From a checkpoint of a small mixture-of-experts model trained on Wikipedia.
Size: width 320, 36.9M parameters.
Experts: 16 experts in each of 12 layers, 96 SwiGLU neurons an expert, 2 picks a token, a softmax router.
Training: a variant of Muon for the experts, 279M tokens, 4250 steps.
Below are experts of layer 2 (counted from 0) of a mixture-of-experts language model. Rows are named router (the router's row for the expert), gate (a neuron's input weights, with its number), up (a neuron's input weights, with its number) and show model dimensions 160-239. Each number is 128 + 24 x the weight over its row's rms, rounded and kept within 0 to 255. Numbers have three digits each.
Before each expert's rows: a language model's description of what the expert responds to; "comes after" lists some tokens at least twice as common just before its tokens as in all text. This comes from a sample of Wikipedia text that the model never trained on. Tokens count by the router's weight.

# expert 5
Line breaks, capital initials
comes after: "\n", " |", ")", ".", "\n\n", " |  |"
router:142135142138150171178094157093131109128135123123118136126134146125131145131157166106072107106198119135151146088129112141112135142106126117179116142112157133122135106149165138092133131127106151161175068161137105150120134149136155158117177118
gate0:108120153181117112142135127147128107123100117159134132135181139104090146123125155149127107142126074135118098164104131109139121105126139128156153175110145141133091131059124092132147131116140138128135126103118091169108098148111168130121129077
up0:104143146155092108159109180113088112086122141126147101094158167125129158134116142189147127145140154158125091131117106137083136141121132118168109137119133164109120121126150095148123111143104152092128119154120114187131139111145102110076110066
gate1:148139145127123131126105132146126150122140184126114152124155121127143098155152132120170107112107118138133126156113073134086115128157148161137096141153142176146105083084073175121141175114126133143127146103153088172137099107105113158090122095
up1:102154142148149135145102096127121154110131179141119153172136107103121079144088126135164102115138080158127117144112089089113146132152154145129120133184106169139104076094087178120126130092153148161102147126139087174136132113108096139103150122
gate2:104107152178191127140141144139128133090136160145096109100174159093176124112137160131148151119146128115096140166139121098162166148141171101071093102146133141162098124144097143132105117106130154145141134157097111102136123137105110117170113140
up2:179116104118135136122110105103083118089120087121187160140108112106127116141146119137090143117111129127167114078125129148121151111157115136119168114077163079166183127112145141093100124149177141137100129149108133086112163142149135145118170147
gate3:107133131168126148117131130148113144097104131118140095126172129194112142111165093139148149159100115113122131132191113174103116176150111134105155146125144127179099125148141123108133123111090129144132131119116097095106120150169164147170159116
up3:086136147136102115132095055119145126139183180146162119157147127120117110123103111130110142140073132120099156146138164096128090105130111155146136091131159145118178099110113144138097146131182162103095109132139157152161151122135090117095131129
gate4:179120110094126137156135133145136080139130135113149115105115091155121143102116121134083115123152121198132114138124121116109143130119107087155119087141157134124113132133139122137117163122138142110048148152126121123103116136110113086077125143
up4:146096099116159096117125114131166049131132154132131114083120098145121139097099094160111096130161101168116137162129135126111117145149111113155116100175121114115086120131134145140074150116166146144103140137128133110127134131086119166140126141
gate5:123107128124127142125138131098135136157182167122170131121161175173130163135157150146079110120136105125139127133160137138167121125124139102166109134136142165105111187150135179113097121131149158124135116157106128151118092149121087139131104106
up5:135124109121125168106154135142108133139149166139101134128096176156117148107145189092149149141072106152157124113093122136134130121123139096185159157129091138161129129155120146128049121114108137149122125137137125103099099149159103133105129091
gate6:101130144118138147147115135104150179123094138151140086176094106118160142139168161114137130107136121100116145156162119132134131125070075124143144087101123121134146118130089129105181132152142151075142143110125153137136093114096116161153132108
up6:125149146148109141116119125117122171130094160130152055181162126116159114123105163120109142156107110111072156135159115105142143136082094104134102103096144094143137154146127121143145089156170143122146104104140117122105110106108133194136116129
gate7:101112110148128095125078141129100165159154137103177128149128109168107167094130130122136142134109154090140117136117115086136126152138133106181109135109134109124089145138111148083133153132121148162151088129130146182101129169190098179089134134
up7:126129103110082129136164127153131122110127150122132103122144120134162129132107069129107136092150113186163093080119137093112154135122109117112125131117083168113128148151146125148138140148146123092073117147118160112133079103120129178132088162
gate8:149158145121135131152133181107133159136107138131121091081143096125160130106170154132072088132126088121165079124153125136158122098137135102152139116140133150095124110142151155144116102109118135091098125152106127123086133139134078140117142114
up8:133135126128150115134124158093117146131079152091135145162106119085155138142136095113128129156124125120092129136141097116142143133122133169121093134131095095105175148109120142112173107145123114129144108181143114149108067100173150149139080114
gate9:114107119133139123118163138142141167125175147084144136113128120106109108125139168118125112108089145098134142127092137141165080117151117113138134115136124147146165105135093140115108115143156117113160141116127178134132104109181094119125143132
up9:124092176091112110124148122142144117148118128108130127123128057108146104119139166133156135145127112110117182135120123103061119171119144155137142112130118137173177145117123082130086072142147163116112167116129127153123102125144110139135171129
gate10:098089154112161177140101118148163158131154146112102170111169126121102133101147147104129138127137136113112095107136130113113104092110087142103065120125131168120103089129067123150112155115127111136177078124095115158109100085131110135132152092
up10:148125126121135137151110127121131197093112104189153104132074106149138126140135157143131177129148141114117141140132090141103194155149157134089136113115138156065171172136154129096165120127101134086092157132145154129140145096120165124142072126
gate11:113132115147132136125098103141128188079085118073154157098104136134135123067110168159138123133086106160092136125151139111115166104126137132106103143126151130120122139105153134135137093083158138117126144087126148128130133135110124180136127142
up11:155119116133157155149106128078132147145093139144125133124148103152146144115105131111111146141114134104142138122176099172128158130181126110154126120124155131136142143109139131102107121108146151105103167116152075108147135127087128161122129133
gate12:105160130099153100130097141155138121137140117151114127113114093107122130113124112117124152120141155130101152146132113132123113080136100114159163120158109085067119133153162140110146104111124128106124154100131158115112098089079123128128129118
up12:128094130121140177122112125097113120128109160086106106111100126118126140100118124071142134129099144158157132177102111095144170141104172134119085109114156141128150136138104097099106090130125090082153150166134099100120102122127124169155116134
gate13:096166135118162119123127138161170127143136137174128119173134164165136097148118141110148088109138097111105132133113113124137135135107189156141118178124130084139128119130116131116105113140068124103156109140156102107106123156106122155106142125
up13:102126109091155155147157136104131105128134148171168137138089120175147134152122122153145137093128123107121089112125137133154117129132155157117154164134137081158141133156160158102142142151082121138190139120148108129111157151105096098107147106
gate14:132112148150143183133161130156116092123154120148126139153130108114092103110103088174119126131108160101100114164180089130082148135156100168140148160114103140171160156140138144150146129117138126108134131103101086095152120124091172156171114119
up14:122078151112147137132125131128097141116147140148177113120138162094077137135098117145107087127129110116138101152098136122101151135144123166165149124125105108125170135138142166122129196130122155129151130148106076148098101132100088084151143085
gate15:140120155158100145134121088148171116179139158123094114135120144133141148119120148116167087153121122124128114174127101092147075136134125097079103141114129150121139150160131100107120161111138134116127141139125094111115096140130072064123111074
up15:142104160089106137078143119157166124142135136111146121114108137133140136168121105137142093156138129092136094156117118093181121141124123112109105139102123117117153157148138094094109161143170119143131148134149110122086107131144101098122120097
gate16:099097151126141134146153159098145086094166082137163160093126122143132141131145161133132129089176164132116144107131104114142110130123053140151152133078166129095106089133129129154128132138133093113101075122097179084120114118129105091126157113
up16:112180125125117131160122071142114118144127149106112097175129161119145120163112101119097117147092099127161132132145129163114139138154184129104132136168085145148149153100124129097143104114103138156157149121171109149141131135156161151104081144
gate17:139115086126141127148142090122146132114124137121130120109111112118114106108106173152127158119183157141126184126149145116115149112111154143102118117141129131153139146109106076154129123102147133119097156098137117135148140150070155097137111148
up17:140134101158135143107142136114152151119095170121150136141109098115118131106104136196110129097151122100076126173135150131143161116133174128081110141121132131141140118112117090102100124121186132107123137166159110138139143150118119115134153161
gate18:131128140117138151124107142091140133118168124138131139148116152146142158137116118179178127121141111094159128110168101142138130115137125104125155156162106124147116084134111137136129168183084096102142095133140154145156163109155092150109129104
up18:170101142105101148109147151128143143092158137117160147114130113114139096150126103096127124087166082079156131110107142135140132164129120132126103119118148134137134117135165159153137148155134123144108109130121152146122131122140109142133104115
gate19:104155172157157146083102175198086109129104142098115167134153137141126118121130110128110162118137108137099099182090104115131172116139116123110109110143099110113151130129122069114124157122137136138125130128110121109123068134150172119116161130
up19:076125134113134136121146079138125137140142177145120097127123130128145119144104180101150073123126114088125105096118130155133108158113133107102121109100136124146136135133137131133141147120140127147148199112119144166152167092177082148112107094

# expert 0
Table and list separators
comes after: "0", "1", "\n", "3", "4", "6"
router:086092112098132120107115145185148197089152131154105139149162142167110109092166166137125120150110174137094114127128143124130133162126115144096121150109157125136118172129154144135142142121120076115099150121157091139110155134121130167136120132
gate0:108152228102102116162080153095123139124142131118152141131165099116124119126134119140123119156113132105097150122139108140134092115170127140092085182099142113137142146123150155166115103130161143122108147084130058103108138123146129124138104161
up0:129132096088134170158132119141176104120121206132141103154133133199137127124117154163151146114140134124129116082149131109128139135111148139133165122137112115136187176145150116115142162085134186102116115122109097125144132097198170145144147094
gate1:068113106112092145164127118150125113137154140150099127134153118117124100125131130144090163140170130107142148131124131133137146138085079119140150093161100125141130146107142119163099126145098100095117112092117125090136111130134118115113125117
up1:142113118086115122114128107128127104148152125108122118135114116153122121127150145107133106132120120121138134129127121086161106138162138168138134150127131113117116128139129161110118116132115125140135108117145110118117126101097126126091126113
gate2:129119126113128142117147152170102130144128143098141116166111144168108106132090085107112089142162163103116126130143126175094078166169129144190129128127095124108120145131113114097148119129111144131110167205110097129127132137113141101125132121
up2:110170075109147130136136149144102137136113135186104171057112136099120097138179119141108193138108121107096118159090136132143175149116128160106149134137131136121154101123141122107165140109160068169124175106150102126103122081138142127104141114
gate3:100118106141111140123141138144133095148100128123128132093079099109135145128145134137110113123140145140157100137108126114119105069107182109133125101134102103169141125103114169132146143129110125132144074144097126064150105149119142132090137115
up3:073116143129090108114153148117148107149178118124109105129147140149148133131110132133105073136149131131114106068126144107129150133148159126159112158092122123148100126088121176125143115158126123111126116133094160125147126093146145135089086141
gate4:112145092115131109136128118162102107136119122117103192121145109133099154144159120113156108121161136133118137128154117095142160131092106140165142145099134142140138131167130129113171095158087123156131122175161133154108112109113098142132146139
up4:094112063131122145145106141140130142142129180125106122083096117132107143109141115067163111135170105102134099140132123137166148148100119113112162129157100142119139125133139144094156124153101105172124080112118147146080144128120129148124147118
gate5:129142100117123102130114120105098160109145164136129164139153112129140191149072130157158145125137120139128172198126153163113129124149107159105119053186130154108100138137129113111101149094113127169126092106111138137111109137183137117130132142
up5:114086123126125122114161163166129168114109155101132123135099132114146117152124164081109131089096144134160084137079122134164163128143117122142156178097150095112140138128157115150185135095109163118128094122104142112132117149156119182115141105
gate6:130112131097126102135104141141123076096117116128175107127121153095116089154198108096115068155161126130151162150124155134138073133149088108107140098089154119128146128129147135132125143124109114120142133089193130104152106097119103093137135115
up6:140122115153137105147133129113114155144147086135108129122155117139127112125067087172170153119121183101145140122154129129107082118116150170132106130119131125158114126141149106153123150149134100153151167127131139152115165105153187118127111129
gate7:106157091166129133116137116141109145112075068134162176129109121132103157180159112111129122118111140136153133162145164119106153114094146128164185117119117113143162151130127124138124095082159178114139123117126143116155147145113132150137142174
up7:115104166110116105117130131127154136101166178084092105115146126120166114119153140142146142126137125112105130098117154151171105140154136120097112151132131156108142126149136160125140129156080099122154114091150139126105104094163149089130122102
gate8:160177138133142155159090095116109118112169094128162139124165107154058101133114087113145107116102102129127124132137125115107090103135145140113163120076092123103117114124108064192128174118136111128147139111137147104103144147124178126151138131
up8:141088124141100128136111101144106117130200119210100142136119125167111080120148140127142142136110124127071140122077134130127136129138140127151172172130103101120092133147099102136090150103147138109157150113139087143078129116107115130126149115
gate9:141156176134124101110112091159081120098096134126120151162126109137128154074098133154115130087103125133134167179131078174147111125150143142160115114121160084137117139117102154135092114118178110155127133112131102123132128164078112111157135105
up9:139102113111150146118116141126129135121082094159127130144106182123107120149135112127100117154084132140109171145115108131107118163113118132130123106091129122127119112116146073096092118131163091145085167121108071170129129094116148102135114123
gate10:161106118129109157177155150153148126138135141182112121096111144117116154109090163118112105153102109128119165138115163086126127125098154131115111152156122128124114129085152109109123088154124140154120125093180138151125151139149116155144141175
up10:116117133110146107118110118134136113122171116115095124195127131107147128163153151161138114091157146147149134146148152165163161132133115095126146130125168133134141086141125097103120157117134122116147115124103150122158107133174155096106140146
gate11:131135183164109098118103081142150140121077116122108107090180127111156126157134113157111120098079141110144096124156118121076103126108142151166090118119097112082083138109114179149152102092128150170132153120148148130101124157149108127133133134
up11:133133190148127096131100108111132156152074144101115132107168155096143125133136111153110089123079114119117084151123101122104109114092144155147128132127111109114107145116089164115168158107137131139122150115133129102144119149141113120139144110
gate12:148101154123094119121130129114095148183143130127124110132132101117113189095142136129177093153124124131165120141113138142102163144120115112107106111095136169083131123106100140101109116108143118141100102188113131155138072134175121113086151095
up12:175151108084077135138160119096136151138152142094102151136116170114150095130121142167137148121135170155144140097141149161116139118126099141145130134115146098140130121156111093165142112143089139101094123178142104141079106172168138143164119131
gate13:140125127147119143086121111143175106123166135096154118080128105153101127142103142120164149090097142118150099078162153139146084122135178156113105130116139134149103116117106122109108117127129149155134127117123140140130108110147115194123144121
up13:119133073106099114135169139082094147099131143137087138164093126105113146130114135116100139146149122133139110144097154124083166162087117090139147120079087138109136137145189137094112105142126115121132138109142109124117125102112100088125139098
gate14:103116127105106164134129147121093132111130116103137096138106131162104145138117108123123131107149133162148158159124118133144112098118094128174144176151093150138124104080100118130126140149096116130148078149130141122107158126135103132096095108
up14:153144155121138139144121082126117142102089140126086153127128141130152123128148102127113142131120124125157136177123090142147147137107144109181159164103113122096143081135154129094123120131147070154164097137137144126119135118114144118131123111
gate15:175112143110130080173095148123125110119116106178119141123109102135166146080135124104126122145102105161107102155119092107105085120118137162117152190127145149129139123121132180145146121125140166124138131145158138128093150142137115092143096108
up15:100118122176116108150122092161122100141114114100121110102135188154111113144160102151092093105098134124145154125160068115122097131163131106131134111145154156131101165118093112149115092125129129123093167115127136115184148102121163091126159158
gate16:095138091132074151122151094129115161149138138154084115128083139143101077128132131150140122146127096094151140110123164143113097130120112152145135085153146142117145166131119131164146069118124098150152139144172168117149128163096087134101185107
up16:122107155134148151116139098188111122153133146106137109128151144126114105118155152172123133152123113140147105116141137115123129146126140143105156121110132138145135131127152080113105146137123144144165130144134132124126155145108119132151138136
gate17:150155123125112128130111101104147121108113122146140146103131105113155158137139148134068138133142133159173111098160146101142113115176102150091128169098155113115118096108101101157127110118156162107138118122174116118157098153134146151150110143
up17:135131100108131132119114119121140149123118167155168161135120129153156113163143133135121112122151112176152113093150168115141152146121127141068108155099115134083114104144136112142119070094169138097137134142150095111152088144107155103101093144
gate18:141114135154172101108139126133123147152112118104114151134148124109142099125150138140116126170139121119157144144130135119080114111110140136114104119122160106110142182122110088136147116135119098082127127105128150089124084119132142138124148173
up18:128102118154145130112135112122123145116108115125125141138159133096147110112136132127115111131087160121147125141130164147103128142104116164145121164137156068131154187088124128135151110153108117142136112106076157079091050120152151149104118138
gate19:096142150134165140134082130152104153111112120107127108136151129106122129100088146131186109129119119168144114141133159144143111118114093155141124112167113132151126141128092155155126132131118125108086116098156137119100177117124120149127127110
up19:175102145129101124144129163131136138123101184097136117134153111105149128108136182140141150115156154159153113134100123142098121132157117129128066134158119113125118064147100095126126140112152145119183133151127106121119117166131090092121125141

# expert 11
Table and infobox punctuation
comes after: "\n", "\n\n", "-", "0", "3", "4"
router:124131103168098089134138148064113126121143114163167097121087073122094093117067109127144106175121127118089171145123109119100149116130126116095168101104108135101147112126170153151097090116135103105133109068139089132078142125095127108142103101
gate0:121135134107121096136149111126165126143113132116152115146108113164139165122093117132183118137118134137129154131107111141114099162137120116146186151118134125128141121150152126121137117102126124130159082151084152118119106102119153110095094119
up0:127064108122117164176148099144150143110130134172142034138127127131124164124063127145125134078149122146173141089075119137118078123130105102138152160121130132122105168152137117130102135159144160102148113148116152174175116142149135122139104158
gate1:130118159106146144148127096150105192169144168152101132124121106150099098084111147114164125076146171109122131139090128156150147149140110155163132087104138137125132160123123123156135142135123136115123151127143100127096101129141125118114117144
up1:100168130094122137144132161127115137153085143151175154162084076137168118102150122149125154133120148130120129158131161163125122069130169173107149113120160136090142117120143094139118149168166181134119136148095122143157153134174117085120140163
gate2:134185157178116145143127136126097169116148087098112153107147106122155153148116141123155119151119197115109112136111104106077125115136134128155124133142133187114155103142127107115133106083126162129144115143129122115120144100138157132164145171
up2:132118130089166142112135090138115114137110152157163121119100132118109110122148133114127099134137119133102134126169137144138117094132119118122121157064117129142102106131113111163125164135113133114134128122125102147141095168121100139118097126
gate3:127161070186161158141115106095117126092093148161133209104085090096140160118151142111099098108115099072134094142118115104135155135123119107106147168123117151127122136120157114120093132114114070119082113125126126122137108166170109090140077152
up3:089122149113150110139133138166141101131156155157153094148139100150143154101107104110160136159132115150187118120069105105129139141140112147109158120145102144159105127129073146142142149116169130165159157126087102105128090098150167160101138096
gate4:172143123177129118147105124124125070117154128157129125171158140160132140107106128125149150082105097142138174114131095133109119116142123102135173142133107131100126075100116124093149144124141099121097117116126099153125136116095159150173106140
up4:176147134171124152150113151085125075128178134167145128139135154155141106137099121121101160094099160152145126071143098143110105123137134113130188134102097137098108123164108139127129141159108133151115125064099131152102154123134119128133149119
gate5:151144109117125126154147111141112085132121114121117106129145129113109111065087102135158153167085163158122124155167101130137164139146107137123142131124155129117148097135127147119170085107151102144165113192127095140135103153114150098123166138
up5:156130125143123178122133151115155145137105122102126131083142084117136184137151145142081154158119190147133159126145142105147115109104117118080126123141163124127153158140108130138113145177149153146123127121134174121156152142146121141161086144
gate6:123112123098143164136169115104130185145108117120177139133163110154135136096120141143154132157147132093137116152123180107129148142151155132142154143129155124122136114141126117140101144096165136174123102155183111133122149139102069162140170118
up6:144135118108094107111139140136119108113124106113118181160091140058128113147112151110138132136150118158102113106121127131134132079122099121148158108106130141117127119132120131116136138154104126150116162118136128125134090137171143099131105120
gate7:120129099129121160114117116144116122089142133139105136116125128167099159120093125126138135116130131138136147118095133066124112164100142156135159087120108136146127054165154097122073117134152105122106147121135093125130105141105147079090173143
up7:150120144143119133139138115099161152110159084144122145081153122154087176117073128165139138135132126120160094117109153076143155100097094176141176175130138133137138123098128131121144138177104136124141159106140128152143141144141100130116137148
gate8:118115130067140116115107107116097152126124160062144153135141143119123141108135118145117156131168107108180114097102086109157152148158103123122153123113139109107149170113148130120143194121145117131115097155136088147100111139108175118078096124
up8:118164154109097150191131155168129119110098109127132108121095139128094151125132145113163111133131117123084121145160129124151135134140146101186137101098119133142128111110128123087143122179105151149154102117132172166166143166161125138149127137
gate9:165125135155112092090169161137108136151130113090167168105095127140090145162103123168101104123115131080117153133147115122128117101120149090149157120097173145145172109098092142173099137117143135110144114120148119107110120152137137132160116138
up9:088134104156121067098128135132090088165139144084130116115127158154121133127133103126124110167079124126124112117123110135118143153112144083137118135126171173135134152141094097129101100132150133131155130140127127101114149099136105109127140173
gate10:112154124091148117140184157146145142109139130135139114145164142156117124151108116139165118145128127145078172104092089110115099117140132168126149109161120103153111122125127103120144148113102130144151091106199132206152129117162130118172149142
up10:169084129102134147142135107151114071145091136137129129120153071112129178136108127094136099114165122100084114133101135125090141116116138100143133102118142096109136119124174120108121084140106084138084111190095122145145133156143141140146106148
gate11:119146147157099116106122119096120112099121157112166133125112136138096143186148117158150138107135146115164087118149103118120159159086165118117118162108134111075091152121125084153126144146111131113146130115097149161122124109140108117116126136
up11:101137144155130115110160132103130128141102118140125153095098139116118131160159117117103120150120191098101070107114105132104153140142157166127139150119127076105112112154079153133117141152133116126093138118153091138136132161169131122130156119
gate12:114121124154116121100105118136082089131104146130152117136110138115166091120115122146136108188118165154184139119130107116065161127106152166076113137141147163146142109130134158148141146130103142144108119118147132158136138126131155170154151087
up12:103108142118140133109135163147113127123126135164130150135165162142092118098134118148132106165103090112121115135141095121115130094142129144115131128151199159156127132162089130120142094112160074151102140157120115187161137159118145100165142145
gate13:119127129111124172087099115118143137135107135101165106134091170133132096148103119133098152082111106154103128172122092110124098196138144066138093106117160156124132096132151106159085101130105127130166103139132172167068108190088111101123136164
up13:145148124152105097095129092147121131132136161102131166099084092116158122098159132114118159108118149155124133105130082110118133099144113060122144144150161138145152081127123138126093149153186077108136138116121102113139129131117108115132153116
gate14:122126137145103130104131136122117103124108103106149173136102113112139095140148122181138151075105124134123145146148085161120127100157127103162127127127164108127121138155122164107137136131134098136100098147103129113141099121137106184142117148
up14:098122110120146098110131081108136115133101170130107142174120108131162127118148111203103113119123146134178104118183132125144139100078111130127126124109125132145146140092155115151175138115087112161133128130125154135120169154163148113103125133
gate15:144091103156132129068129154108119170079095144137097104199097188106077137181104181155126141129150129124142179163102111135148097153144161144118105139099128104111149132105142120180112134120126116121121145118116134166141111152129174082166119121
up15:107139120106119102142100094158146122141161112171117141099138142136172125139153106123177133117123130110129156150151106142135123108091123115105116139141154145161149101130137126075144142176086132145148135131151144139153145164124098149110152126
gate16:136127119136135131159140132139165114120189155111131163140116135083160093151144132081169151067145172134122153162094090116146101084174138113096133115109122162135121132146154107090146172110136114147102147108128156096099134120154128103116142097
up16:100128123159106152072111166121099106101147139087152143113129104116144114135124110149152129094117119121144134130110116127166128114096132109106133094127108122146194144117133115116168133106113127155123117109147145176105127158157119078155169154
gate17:148170116108110114137149130129130108123152131135148095069114152136129133125113152112139135122153137130147138104104131103134135149105129089117131112130110192135143128092159102134089166139124140107112115143128089115135149132119137121114120140
up17:137136128112136100118103151112143114131109162109159145136142111134121131152169151138105118154069109140138079098197141160175152109136146130155132108122114112084100120182134151118115091136144109135104114140147160157109112119136120155117111099
gate18:097108128135132152107102119149151147180132116103134108093113175156153123133116084108136136118117106115111088164137167134085139163151132109138112132091173108139169135168096075164105126119102114115089125128120087129148153039117117153095095116
up18:094170094121111187142136139117135149157130157143100125150122107109121119146154172154115113137156106145131146102147103147117097084157093134154102117132111152085083118175116188100138111137131103101139105117138101110127140145115128137112149113
gate19:147156131125098099096100068086098123115088099126141148068108106157148105143142061128071154165096154112120116116161090158086070149125121141107152108110168104125134125145102130116111130114099160131162123136103081128093124135112102154116121149
up19:143101165163131167148183188128157108147139134107130119181142185110108135140103135151120144100141149093119144140118161073132144109111131123167113161070175150123132136121133095134157116120120088130116135151145188100147175150154169154147182158

# expert 13
Digits in numbers
comes after: " | ", "1", " ", "2", "–", "| "
router:099103113097120101138104096162114164189064098146139131130125141123092119144138139122135132047113131131149143126097145119109125126136149142080098144115147129120155118159121119111070163115121137124119108077103156138101114137156141091124118111
gate0:114120138129119142120192099135109132178086148119124105144135108118147154132127104117166117159108162108143128105145159173136137136135123108142139116104154092137163112138121158095120119157137150124123135157099164137154128141129124104125140122
up0:128100154143101103124140104129107154120122115135111120083109161120153140138136098117121103106145097103128099112170096108113132152073159111156113160124163099149114105103106130159131117129144121141167123131135128121103094166144137130137117131
gate1:144144102114170142122123138134112150105106142107097109123114158124119146076127125137194133118117152112143112123169120116076158160178131146115157129113112120136126122110135151105076092118141106131134093111191125146118127130105130112105104152
up1:135121087079123109125140130145087140112111125062110115129092143115133119094118119147153161130113140116125105118133132133067141141161144164110139132137072094138138131145148127145078119122144108127122096092145140118103111125160095122138082100
gate2:140121131122122127126124144119087104170116099101116112094131131090175157151117158122144117105121164109078103116091135127137073142132097115152118116136083119108195093139063143119103174145157150159087121129169127136126098095124145083127103134
up2:137182138114111120164148156159100154084128128183163157167097148136108155143153107143119096163139117093144171137156118130131208097145129137153139184116149156090106156114162090128149099143087140098146111154125121098112153142140104127130132130
gate3:146112110097112141131076120152124120138115131151123135148134152145107120142125110112098132131142166164126128137139130134094128134135129155099116099133121170130107123174088139116122158166126126078087127116125106118135148143152115159121131144
up3:148108109131163127107136135114148114123117138165108138167150124135132072092145110092147094156101162126114135138153084090137086141163143123168114133140180116124087136112113143154145157120113121088161124172146129118116152134156151126117092116
gate4:108127128157157150132118080115119112134151162134144108151160195105113124157162170124127074108113129094147131091139123097086097116142150117107134125153105128145121126133130119085132116141097135140168157162127139093149116123187126161118140106
up4:128152150081120139128133111082091163114155125135133135091100085175152103119119134155112135155137125164148122109118152115157139094156128144137125132095157131130146108164140182159172108099175147138115099094147121135137085110114114119085127143
gate5:093138112120155125147119119102131107088150136157123123173163126102135107119104082142152130073163110101132181172156159129129183164169115110158101122128116121125116167152103089144120120145135105135104100120167145157083171142073056109145103131
up5:085136106113146122101178096125135137146146124148092127179140118127084121147133115119133165119143112099162111105126141107184085139117112101144101116142124122136164125125098122167116160093156139130081118164125133089093149096136130105134103149
gate6:110109136107088107108111171112089170182092132122144176140119119129121109102146147108114135125139106131109080116097155116118134129097118142089083157118132108171096121154110159134151116086177178167172145126108145141148108105105142138100094133
up6:129135126133157116158083117128127089088105071134148098140154124128117099120132134122123101140102139124114160122179135114126156109108120150174115083094114144111154192126114150111120148105153104128096153111153101128080152131102115150132139147
gate7:101119142120150141145144134134133142098157179144188088158157162136145141120125119161169106100163165139145153142121158108088077119141111119121139154142121146130162120156115146146113132129098081149110122086131151125137162161152113140128123107
up7:127120132118128125103147123118104113171185154104118172111131130118107152141137124078146140126127145144137121147150150173150130099130113104164166168128121149069121064118121139133120097123142149143085111138121182116125142124134132153116158089
gate8:123114128174110107160089134160122134129112143103137116124110115112130097131135145139149094124051117146094116080128139162157136105106103136108119139192114104161097105101124138111114107152130158136155120095131133175115165079098092092104135123
up8:143143150187131143137145109127122132145123137089166118151132143147125137115164105157154136093111139194132087138109155199127108117141143128151122113120100119175121148134153152106135112087142139133161182136106142124127130119128144108121106139
gate9:150122141113172141153140105129103111135106138113149098149142138153155144127119157099158133126123118143140150075092135149145094158098138125127178165149132098124188146135116100151125122125143112156152099108124119149120166094158141164082118145
up9:138118084112080129133123114125118159105147139155147149111100114136125118077101090126118096129160129124096087184158126128122158116134104121119115103116096124146074143082125139118138107130108145102083143124160135132104130155071090097161167105
gate10:126148154110127116096161094165145168178119107057111106100134188143142143179119128151148161111099110130154119135102114142118138129148110131111129092148091131128123124127134168098151126106109127140098145104086100151133103140149165132114127114
up10:163115141139120122127094092143097110127115111137098144137113100176121106161110152102101163136090107143135116121112107171142102126125100096129095143091151154062172115142188124132171153146120146132138092136078170120171137135089137124137121127
gate11:153137142122136112120123139117124129169093108170120086159110144111100126136125108125091096138119097147176152131118151170140158106128174127132150172149117134117165133138124132120134161106132135132149069143103135119117103145154135118164128143
up11:176158146123150143125141145080107106087170134126170157095102116115083186145133145118105127144121105159137126129130106141114129109146126124092167114145145134096183109122125111139134129157152141145164101142102138139091132123130099133121089111
gate12:118142100167094146132164151133135139142165123098103172148123119106114154125102138119147131140143160134133156151141121154132130176116090141124129132116135142185128118086151103155105124119154153104119122128100171126078118108124076123068127101
up12:116118127136098098157184169127128153123159146116109133143128170080115145104085137139176131127136184128119154132155150139131120141106123159150106157113157135169118132092144114184120115134140135130116127160096151156081100114131070111118108139
gate13:133152094094107160083119131071112131093137064099140151140177098098117087137184127172129129128163161130106119168076141158137148149156140122140132116127161160150157124109085094166137144117158129153129145119111121118088131148157115091165145123
up13:132120112163119152135127100107149146118184096122117101134144114144156127120122130106177140133135155129106142149109101119056131139180144093124105087153143134112105122120145081123122113137145109126110144103148119150117122158152121156108121134
gate14:112121127145126130145119141093137203148158115104127177106134154096136131088148130131119106089159130140108111158141137135114189120146119094119123131068117128128120088137090128184083154128178133125148123129153144106114156158098121155118085116
up14:121098147127139143131117128093146132144148088107148151117159137121138132093164106125134113172152104136143116164122156141105169103106120122121107091087117166091162099113133101179072162127134161120129132169144117104124135111101122111130122138
gate15:144110107108186137128121109160124103158123136118113120111150145125136152083141122160155125154178135112102132143124158134108118134181103103124087154120129097109131136153118126136145105144115144100108138156140111131097160177143139119148089071
up15:156143131137103115134121132128122133100095121149134134126107139131142149164097126080123141097130141139124126115160139168136143120070127141147147152074112135153113094081164164163125100157133089177127112116093125147118141137102078149131164104
gate16:163099129107078118130094085135131074138160124134103128104096120094137132167142138115103097064131142137134116115132145123119109092157102162141081110190129093159154115137163145171132119115146123120122126152129083158181134124117138124144109153
up16:133161117101176136143100075167124120099134152100188120144159120097100110131136120153125097180133163140161157118172156096127149155090129118153146117099103104121128154130148150122074140137095164155107124120129145164130103161102126116085142128
gate17:156101084110127110120151149171104124118122140093123106148153111170113118129165078120123149170115107139124131126134059136156114113145120131138154124093084103124125135143116147106136132132125141107123130153134151148137125123107164128132149161
up17:146116137124135102164147121151127082066133124117142109175120121109144125146148170137094134093107066083130153104141125132134101103126082168159157131142125118126168128125121137158116131139175131141096148110115136079118128134116091098141135106
gate18:145130149143148124148128088098119120156130121122101124134123104090112106143135144125150123154131095115100084111107134120106121116152159120136118088152134078126133087126195157112141161111136143131153136092142125153126138120139133060148121100
up18:088142130109134137134123127099116115105154129135159149132134119194143156128132119100114124058149139132149129092148104114153127115123088107143107137113105171154098170138073113141095102175110089126139105170132170119132132137152078166102142144
gate19:141115137154117140156097125142159124103133144123132135082154137190134093137136125145103145117133152099182140171119103095139123133104143096134173114114141112117153137150133096133093148078123119099119136132129124186100110121111141119063164166
up19:155097103154139153148097124163182117121147166146114124116127152178141113126146117150140130125120127112143110169124109112182112131151144138117139150143105113127181142110111115132100127087103099133143147162108130166082132129091150133109159142